Weights of a small mixture-of-experts language model, trained from scratch on English Wikipedia.
Experts: 16 experts in each of 10 layers, 112 GeGLU neurons an expert, 2 picks a token.
Below are experts of layer 5 (counted from 0) of a mixture-of-experts language model. Rows are named router (the router's row for the expert) and show model dimensions 0-255. Each number is 50 + 12 x the weight over its row's rms, rounded and kept within 0 to 99.
After each expert's rows: a language model's description of what the expert responds to. This comes from a sample of Wikipedia text that the model never trained on.

# expert 8
router:30 59 52 50 59 57 31 34 43 36 28 63 38 62 77 57 41 46 42 19 39 61 62 70 49 56 34 25 47 74 36 45 38 61 65 41 51 38 41 60 69 42 66 36 67 48 57 40 58 49 54 41 34 53 50 49 68 70 16 61 42 51 35 48 62 47 47 73 40 49 50 36 58 58 55 66 54 35 94 78 46 46 50 50 48 49 59 49 49 60 41 42 54 21 51 42 41 49 55 48 53 52 49 51 48 27 58 67 57 46 23 51 60 39 63 43 47 51 43 46 58 52 52 47 40 27 53 49 68 44 46 47 42 39 40 30 56 57 47 63 67 49 38 45 35 66 38 65 52 58 56 51 36 15 32 51 49 49 61 59 51 54 48 58 82 49 50 48 51 50 45 38 49 66 51 56 43 57 58 52 50 44 51 68 68 40 50 50 48 52 42 40 35 51 40 43 50 51 47 79 50 42 39 78 70 41 39 37 43 46 50 32 72 51 50 57 58 62 51 50 42 46 62 53 42 16 52 47 77 44 44 54 44 52 47 47 56 57 58 39 37 47 72 43 59 54 47 36 60 39 39 79 51 45 51 58
It responds to: Determiners and paragraph breaks. Determiners and possessives starting noun phrases (the, a, his, their, several), paragraph breaks, heading markers, and word-final pieces like -ate, -ly.

# expert 14
router:24 54 54 62 56 47 40 67 34 52 39 43 52 55 40 36 67 54 60 65 41 40 70 28 58 53 73 42 50 50 50 60 71 62 72 35 50 64 48 59 71 41 62 46 57 49 67 28 65 42 64 51 31 60 28 43 66 42 58 50 36 43 30 42 65 50 34 52 70 38 53 35 38 58 57 57 33 44 36 50 43 47 39 57 38 64 63 69 66 52 70 45 56 51 65 28 42 38 56 64 27 67 46 54 42 31 40 59 48 29 52 61 58 38 66 38 64 56 64 37 64 41 63 56 44 39 63 38 70 43 62 37 59 69 48 48 59 47 35 53 59 46 70 34 45 64 44 60 54 50 56 58 66 37 41 45 45 47 61 57 58 65 37 42 57 26 63 49 55 61 51 44 64 54 68 37 33 52 59 63 76 33 45 61 57 32 51 37 56 65 74 42 46 73 45 80 35 68 40 58 38 44 30 55 52 37 58 45 44 59 66 47 47 53 43 63 59 56 50 64 42 30 60 42 44 56 67 67 64 34 44 38 30 71 52 58 41 41 53 63 39 41 60 37 46 50 38 53 73 48 52 46 64 41 60 53
It responds to: Dates and years. Month names and the year digits after 19 or 20 in dates and table rows, plus 'the' or 'his' before notable nouns.

# expert 0
router:42 37 70 74 61 53 59 52 36 59 58 29 56 55 48 36 63 53 56 58 30 32 71 47 44 58 78 46 39 35 46 47 69 47 50 40 47 51 35 57 68 30 49 41 49 46 47 33 68 47 51 49 41 75 41 47 63 60 42 46 32 48 36 53 60 55 32 51 60 45 63 33 46 65 72 58 52 49 37 51 45 34 42 57 50 65 69 48 53 47 59 37 54 41 46 52 36 42 59 55 37 55 30 48 43 36 32 68 48 46 38 54 60 32 61 41 55 53 52 36 66 29 59 68 43 40 60 42 65 39 65 33 62 50 33 43 65 48 50 55 50 40 63 37 51 57 42 58 63 51 59 58 73 24 49 38 49 39 57 60 60 68 32 43 39 30 53 38 59 65 42 35 67 45 48 21 41 53 62 50 59 44 50 48 52 33 39 46 53 65 68 43 39 60 36 58 42 61 47 47 36 33 45 69 58 48 50 34 34 62 56 36 63 72 41 62 68 48 68 66 48 29 57 46 31 33 64 50 41 46 49 21 47 77 69 59 25 44 66 64 47 44 62 36 41 58 29 66 64 39 42 33 58 34 56 68
It responds to: Clause and field boundaries. Sentence-ending periods, line breaks, table pipes and colons in lists, tables and citations, plus is/was after a biography's birth parenthesis.

# expert 7
router:53 06 46 24 38 77 30 40 65 44 66 37 43 42 33 29 47 36 51 51 58 55 61 34 52 60 78 60 71 25 67 57 65 61 56 40 44 70 39 69 56 57 51 55 62 38 72 63 80 51 64 49 56 53 62 54 60 43 58 45 36 77 53 49 53 79 46 38 77 56 63 43 32 50 48 60 42 42 32 44 32 48 42 64 57 45 48 49 56 50 38 54 53 54 60 43 37 53 55 56 33 64 59 66 53 62 39 57 59 55 49 59 51 50 65 48 67 69 60 51 53 34 54 60 41 37 70 54 57 53 63 35 60 48 53 51 45 69 46 58 47 49 76 40 34 38 35 58 59 65 57 61 30 54 55 55 63 49 50 56 50 60 41 38 51 46 63 29 34 54 51 48 64 47 46 54 42 66 76 64 62 53 45 44 40 58 29 39 85 74 49 47 40 51 47 75 59 45 40 28 50 45 42 48 57 50 44 55 60 51 43 48 53 57 45 59 52 63 49 64 39 24 68 53 38 32 58 63 52 64 38 48 35 51 48 41 57 62 67 51 43 47 65 37 72 64 46 58 40 53 50 55 52 40 48 58
It responds to: Foreign name middles. Inner pieces of non-English proper names and place names, often with accented letters, such as Yucatán, Papadopoulos, Köln, Klondike.

# expert 1
router:46 68 48 45 24 62 35 15 31 74 52 49 36 46 56 52 38 35 76 48 51 45 39 33 57 69 54 62 83 50 53 55 51 55 47 62 45 38 46 49 73 48 56 28 50 41 75 33 51 47 52 34 35 62 42 43 42 55 37 68 45 50 48 66 54 50 51 47 53 31 55 50 63 64 55 65 39 49 55 47 51 34 42 56 47 33 53 73 66 49 51 41 53 39 54 42 47 49 54 62 42 64 42 43 39 50 37 60 65 50 44 66 45 49 45 24 49 51 72 48 58 50 67 61 43 47 62 25 55 55 50 60 61 62 44 55 61 54 47 43 53 54 61 55 47 43 42 56 55 72 73 35 56 48 20 48 71 40 69 72 71 41 57 40 44 61 61 52 58 48 34 49 63 69 65 57 57 51 67 59 48 43 53 72 42 50 42 29 51 51 19 37 25 49 45 39 35 54 37 64 42 54 63 32 66 39 32 36 29 60 67 50 51 45 44 51 62 58 65 52 33 57 47 26 38 50 68 46 51 52 39 46 55 40 48 63 36 43 51 61 39 35 53 41 61 61 56 43 45 52 67 90 70 52 48 66
It responds to: Word-initial lowercase pieces. Lowercase word-start fragments of ordinary English words split into pieces, such as sp, cl, p in cockpit, rig in rigid, cons in conspiracy.

# expert 2
router:90 43 33 61 39 32 75 27 57 39 43 51 48 63 45 51 67 71 44 44 61 84 99 99 56 67 51 15 37 42 33 46 58 59 48 43 24 52 45 48 49 36 69 31 52 37 51 58 58 51 62 39 45 64 22 34 57 33 49 52 37 68 45 49 48 67 29 50 53 39 53 49 41 49 64 44 51 29 41 53 46 43 27 62 37 56 68 57 52 67 44 55 59 54 48 41 53 37 56 65 46 56 42 57 45 46 45 52 58 47 38 62 49 51 68 48 61 58 48 51 53 35 58 66 47 43 71 38 66 37 41 28 54 34 49 42 70 59 35 47 54 41 64 38 39 36 39 52 64 55 46 44 60 51 38 33 56 34 48 57 50 55 38 40 68 47 45 41 57 57 49 38 63 45 56 41 42 60 52 68 60 43 40 53 47 51 46 45 48 55 55 32 56 58 38 58 55 56 47 26 47 45 36 49 58 50 43 42 40 61 57 47 58 49 43 57 55 59 56 50 47 34 52 56 43 47 57 63 64 55 43 49 35 52 70 43 50 50 68 37 46 28 64 42 61 51 39 44 46 57 54 40 66 58 69 64
It responds to: Name starts and initials. Capital letters, initials and first pieces of personal names and titles, such as Mr, Sir, William, J., and country codes like GER.

# expert 12
router:13 53 52 68 68 41 66 39 57 59 43 41 70 73 74 22 43 76 50 61 25 47 52 34 42 59 58 42 37 40 54 55 70 52 58 44 50 56 48 73 42 53 60 43 77 47 42 47 60 49 50 55 47 72 38 32 59 53 58 71 33 47 41 47 54 37 42 68 63 50 57 54 39 50 55 71 59 35 58 64 34 50 50 45 35 63 57 58 46 37 52 30 61 44 46 43 38 46 59 47 38 56 45 73 31 47 50 59 61 51 40 72 57 40 34 53 64 59 57 40 81 33 55 44 42 43 54 46 60 44 57 45 70 52 41 42 66 61 27 50 57 49 48 52 47 48 48 62 64 56 51 60 64 50 36 48 49 64 64 54 68 60 47 45 52 46 53 36 41 62 44 46 63 88 49 48 52 52 59 73 49 30 67 53 57 47 55 49 56 58 49 41 25 69 47 46 48 59 52 32 08 36 39 49 58 43 29 45 38 60 45 58 53 45 45 50 52 68 55 43 40 44 48 15 53 40 59 54 49 67 35 45 41 47 61 54 41 35 63 36 55 28 42 45 75 36 58 59 48 33 54 42 60 46 53 65
It responds to: Name word endings. Final pieces and second words of proper names and nouns, such as States after United, York, London, Millenn-ium, percuss-ion, Ray-mond.

# expert 10
router:67 74 27 22 38 40 43 64 43 70 77 52 45 56 72 44 33 35 66 20 48 45 27 64 55 57 25 74 56 63 51 60 50 53 51 51 43 55 39 75 44 12 53 45 59 54 40 39 54 17 56 35 56 51 41 44 49 74 64 55 45 59 59 32 52 56 55 48 64 31 50 39 96 63 59 47 50 63 91 80 46 33 43 59 46 48 58 57 72 55 45 40 58 42 53 48 48 40 52 57 41 58 65 55 46 36 49 51 56 44 58 53 51 48 58 25 62 47 56 31 58 38 55 58 62 45 64 53 50 50 54 43 53 79 42 41 64 61 47 53 47 46 60 52 49 56 43 46 53 46 58 65 21 49 46 45 78 50 55 46 59 52 49 43 55 57 56 39 62 66 49 50 57 45 58 50 36 58 52 41 56 55 30 56 64 51 33 35 39 52 25 49 50 49 38 52 52 55 46 47 49 43 57 44 38 51 49 47 57 54 65 42 54 58 49 41 44 45 67 65 47 47 54 53 34 65 54 62 73 55 48 38 51 52 49 69 25 43 56 70 54 46 44 37 58 60 35 20 46 42 52 53 42 42 50 49
It responds to: Verb phrase continuations. Modals, adverbs, particles and participles inside verb phrases, such as may well, sentenced to, not, up, used, made, been.

# expert 6
router:33 67 50 31 55 47 43 51 38 57 65 46 53 53 36 48 68 47 74 64 29 33 44 29 30 63 44 34 50 25 43 82 64 74 57 61 37 29 26 51 63 49 65 41 60 45 51 65 55 60 44 46 32 57 58 40 64 58 45 60 52 42 52 46 45 50 35 74 56 37 69 56 87 67 61 67 42 55 64 61 27 44 48 66 33 59 66 75 49 57 47 48 65 48 60 44 50 51 54 46 35 57 43 74 41 42 31 65 58 46 57 64 68 41 41 28 56 62 49 46 38 42 53 56 30 42 51 28 61 55 49 39 56 74 44 43 56 44 35 71 65 52 55 33 50 61 27 47 49 54 54 68 82 50 36 41 56 47 61 50 53 50 46 34 31 42 62 52 47 50 48 33 65 56 58 35 46 63 57 45 46 44 59 68 64 25 43 48 40 59 68 44 48 53 42 49 54 63 41 53 36 45 63 49 57 47 48 26 39 56 52 36 46 46 42 67 65 67 54 51 35 46 54 20 43 40 64 55 45 64 56 41 36 64 52 48 46 53 55 43 50 44 44 45 47 57 51 34 50 36 51 68 57 37 50 77
It responds to: Infobox field labels. Field-name words and pieces in infoboxes and section headings, such as Publication, language, Mayor, Date of, Total, album, player.

# expert 4
router:42 53 63 71 64 59 50 65 42 63 40 46 65 64 49 42 74 54 60 48 36 37 61 32 40 58 54 54 52 66 55 60 57 55 58 31 45 73 32 50 63 35 52 45 49 40 48 30 68 43 50 41 42 60 42 37 48 68 45 44 45 49 48 31 72 63 38 61 73 43 53 42 58 58 66 59 27 48 42 59 37 45 29 66 47 77 69 62 53 58 64 42 50 50 63 33 57 48 64 56 39 53 42 71 38 48 39 54 69 49 29 55 49 45 65 42 59 64 61 39 62 36 55 54 38 30 68 48 44 38 66 36 69 69 45 57 60 53 40 49 55 48 69 36 55 54 30 66 57 63 56 48 62 43 50 35 45 36 67 56 51 79 33 53 54 41 55 28 70 66 56 25 60 51 57 24 35 60 53 51 55 38 45 53 60 31 28 40 66 63 60 38 52 59 39 74 40 61 31 49 46 56 39 58 57 53 54 47 45 59 64 38 52 64 43 71 54 61 58 56 45 43 57 48 44 61 60 59 69 40 36 29 48 72 61 51 37 52 66 63 44 39 51 44 45 73 36 50 62 36 55 25 66 28 63 55
It responds to: Verbs and their prepositions. Prepositions and motion or career verbs in biographical narrative after was/he, such as worked for, graduating from, moved, took, received.

# expert 11
router:31 52 54 51 32 46 72 47 44 40 48 25 44 43 35 37 44 57 45 49 34 46 70 54 66 55 51 62 71 64 56 62 53 71 67 36 40 33 38 54 55 43 67 50 55 43 50 29 69 56 70 55 26 54 41 25 57 53 58 52 30 50 22 40 64 65 44 47 67 23 50 46 72 57 47 47 45 45 73 35 36 45 46 50 43 48 60 62 55 63 53 40 51 40 56 42 54 48 59 60 39 67 37 57 57 41 27 52 65 36 46 54 59 41 68 49 60 66 59 43 65 45 81 64 41 38 55 40 62 49 57 45 73 45 46 42 48 67 45 58 54 45 67 36 43 65 37 69 61 59 54 39 58 24 50 45 60 38 50 55 66 57 36 40 56 40 49 26 64 71 35 25 53 52 55 43 41 50 73 51 66 50 46 53 62 44 40 34 55 55 60 40 34 62 33 78 31 54 37 49 34 41 39 76 58 40 37 33 44 62 63 44 61 55 28 56 58 70 55 55 45 32 54 52 42 37 50 56 65 65 38 27 26 70 56 61 41 32 51 60 40 51 48 45 46 53 40 53 62 48 54 35 60 48 54 62
It responds to: Prepositions and year starts. Prepositions in, of, on in titles and prose, sentence-initial In, and the 19 or 20 that starts a year.

# expert 9
router:52 27 50 64 62 39 60 42 60 40 45 07 76 43 47 39 64 69 79 67 37 50 43 34 50 52 40 14 32 42 56 77 54 53 47 46 39 65 44 51 33 47 59 52 50 43 52 56 63 43 54 38 52 58 55 44 75 47 54 62 47 26 51 47 47 47 47 59 58 58 68 37 47 51 41 65 51 28 46 82 41 50 35 62 43 61 56 73 51 54 61 51 59 32 60 36 46 52 58 70 49 48 42 57 40 46 52 62 44 58 57 51 59 37 42 50 60 46 69 40 54 43 59 60 20 47 43 38 72 40 57 38 62 71 52 30 55 58 49 49 48 35 53 43 38 52 57 67 66 60 53 62 54 34 53 44 57 42 54 75 69 58 25 44 61 35 67 39 56 46 35 41 46 64 52 36 49 52 67 50 64 44 37 51 52 38 46 44 73 56 48 38 26 53 49 42 44 59 54 53 32 46 42 34 51 36 49 42 36 53 50 35 48 49 43 68 68 68 51 65 50 33 55 62 55 40 51 66 72 53 39 43 53 60 70 63 53 41 48 51 51 49 46 45 48 48 43 18 49 51 82 20 58 35 61 60
It responds to: Clause-ending punctuation, conjunctions. Commas, closing parentheses and and after a noun phrase ends, plus pronouns he, it, who, and plural noun endings like -ons.

# expert 13
router:36 56 83 78 70 47 35 80 55 46 43 37 92 58 72 36 67 66 71 80 41 00 58 62 50 63 72 34 31 60 35 58 48 60 66 59 37 57 38 50 56 37 61 47 51 51 61 48 45 40 62 39 55 59 46 39 58 50 36 59 47 62 44 32 54 52 38 61 55 45 53 26 51 60 50 65 40 49 54 42 47 36 41 60 42 57 60 59 63 58 70 44 65 52 71 42 54 48 56 48 34 57 34 62 37 46 37 64 59 39 45 56 61 45 72 52 59 63 42 57 54 42 44 62 53 52 61 46 60 46 56 37 53 43 48 44 55 63 52 52 48 46 56 25 36 45 30 55 54 50 51 64 75 41 35 35 68 24 48 52 55 72 46 31 58 47 66 42 64 68 38 45 56 49 54 42 29 52 54 53 57 46 46 63 66 22 39 52 58 68 45 42 56 69 55 53 42 55 55 50 44 44 58 51 49 47 36 39 51 47 60 44 65 62 36 51 62 64 42 57 41 41 54 35 37 50 67 58 54 39 48 45 32 59 45 58 47 42 62 63 48 55 56 47 45 59 47 43 64 43 42 59 52 28 79 53
It responds to: Digits in tables. Single digits and the pipes between them in sports tables and census percentages, such as 8.3%, 48 | 35, 3–0.

# expert 3
router:25 45 63 55 73 45 51 77 41 63 49 20 68 54 41 35 61 73 57 69 52 27 75 40 40 59 67 41 49 48 52 49 49 53 60 42 55 62 41 54 61 47 63 47 61 34 55 38 59 42 57 42 56 48 47 47 63 50 44 48 41 47 47 13 61 87 38 43 57 39 45 48 63 60 40 64 49 55 41 46 48 46 44 54 56 59 60 56 59 60 46 42 69 51 54 45 28 46 61 53 27 66 37 69 36 42 40 64 42 52 53 55 70 36 54 52 49 52 45 35 57 40 60 60 42 43 75 58 53 50 57 26 62 66 39 51 64 67 46 59 44 38 74 36 31 54 46 66 48 58 53 47 57 34 49 47 61 48 67 60 49 59 42 52 70 41 54 36 55 57 29 37 53 61 53 36 27 62 72 66 64 37 26 58 51 31 43 31 42 59 61 45 56 53 44 68 42 62 44 48 39 39 45 52 52 33 34 36 29 50 31 31 45 55 49 69 57 52 48 69 51 40 56 59 32 45 73 62 48 38 45 36 57 54 75 50 50 52 65 50 43 31 58 49 49 70 40 67 72 59 66 27 53 54 62 45
It responds to: Surnames and line starts. Pieces of personal surnames in sports tables and lists, like Nyström, Shaw, Hortons, plus line-initial He, His, dashes and pipes.

# expert 15
router:42 65 19 46 34 30 50 37 62 63 90 63 39 06 44 54 22 38 39 11 45 64 48 81 31 59 32 45 61 49 45 46 56 45 51 42 27 59 48 64 43 58 52 52 66 40 62 62 45 47 48 41 41 53 30 50 56 51 46 58 40 41 32 58 47 57 38 60 46 50 54 54 44 50 45 39 15 47 27 39 36 58 35 47 24 62 57 56 41 64 65 43 58 58 53 58 40 35 59 65 52 51 40 52 45 47 38 53 54 41 31 60 58 51 66 56 68 58 62 56 56 33 51 56 50 54 56 40 51 44 62 40 47 30 43 44 52 58 28 52 57 44 49 37 54 69 54 43 62 61 67 68 48 61 49 35 49 38 51 63 46 49 39 50 47 36 54 51 59 47 49 37 71 40 50 38 50 50 45 49 46 33 40 55 40 60 47 50 47 45 85 39 42 53 47 48 43 57 33 34 40 40 30 66 50 39 47 44 45 49 68 53 73 58 49 52 63 65 61 51 41 31 68 59 45 45 49 63 51 42 18 46 27 59 64 60 59 38 50 53 36 30 71 43 61 47 38 40 51 51 56 63 62 50 47 51
It responds to: Capitalised name beginnings. First capital pieces of proper names, places and teams after a pipe or the, such as La Salle, Anaheim, Kilsyth, Croatia.

# expert 5
router:49 32 50 63 39 74 46 66 42 52 53 35 66 60 37 45 61 70 59 69 36 40 72 41 38 61 61 64 39 62 55 38 53 63 53 33 43 49 29 55 60 71 61 50 49 38 53 37 50 57 72 49 27 46 59 49 52 55 37 56 35 48 33 33 65 56 46 63 45 42 64 37 40 61 74 40 30 38 40 41 50 25 34 63 36 55 80 51 62 61 61 26 62 49 53 36 44 36 63 49 45 57 31 52 40 53 40 58 73 18 48 57 61 43 33 47 62 67 80 51 42 47 70 58 53 53 40 42 56 34 66 36 60 58 41 47 58 58 40 80 61 21 54 44 59 52 54 59 47 48 62 48 50 39 43 37 48 35 43 39 44 46 32 27 47 37 64 50 53 35 33 46 50 46 57 28 49 62 53 53 51 41 38 47 55 36 45 37 55 47 51 38 49 52 36 59 30 61 60 57 52 54 29 55 56 37 22 48 54 85 51 48 57 62 36 67 58 45 52 59 54 61 54 26 46 42 49 53 50 63 46 28 41 50 63 53 58 46 59 61 39 42 52 57 55 59 39 54 70 30 40 39 65 39 64 56
It responds to: Table and math symbols. Spaces, opening parentheses and symbols before numbers in tables, polls and formulas, such as ( in TKO (punches), $, +, *.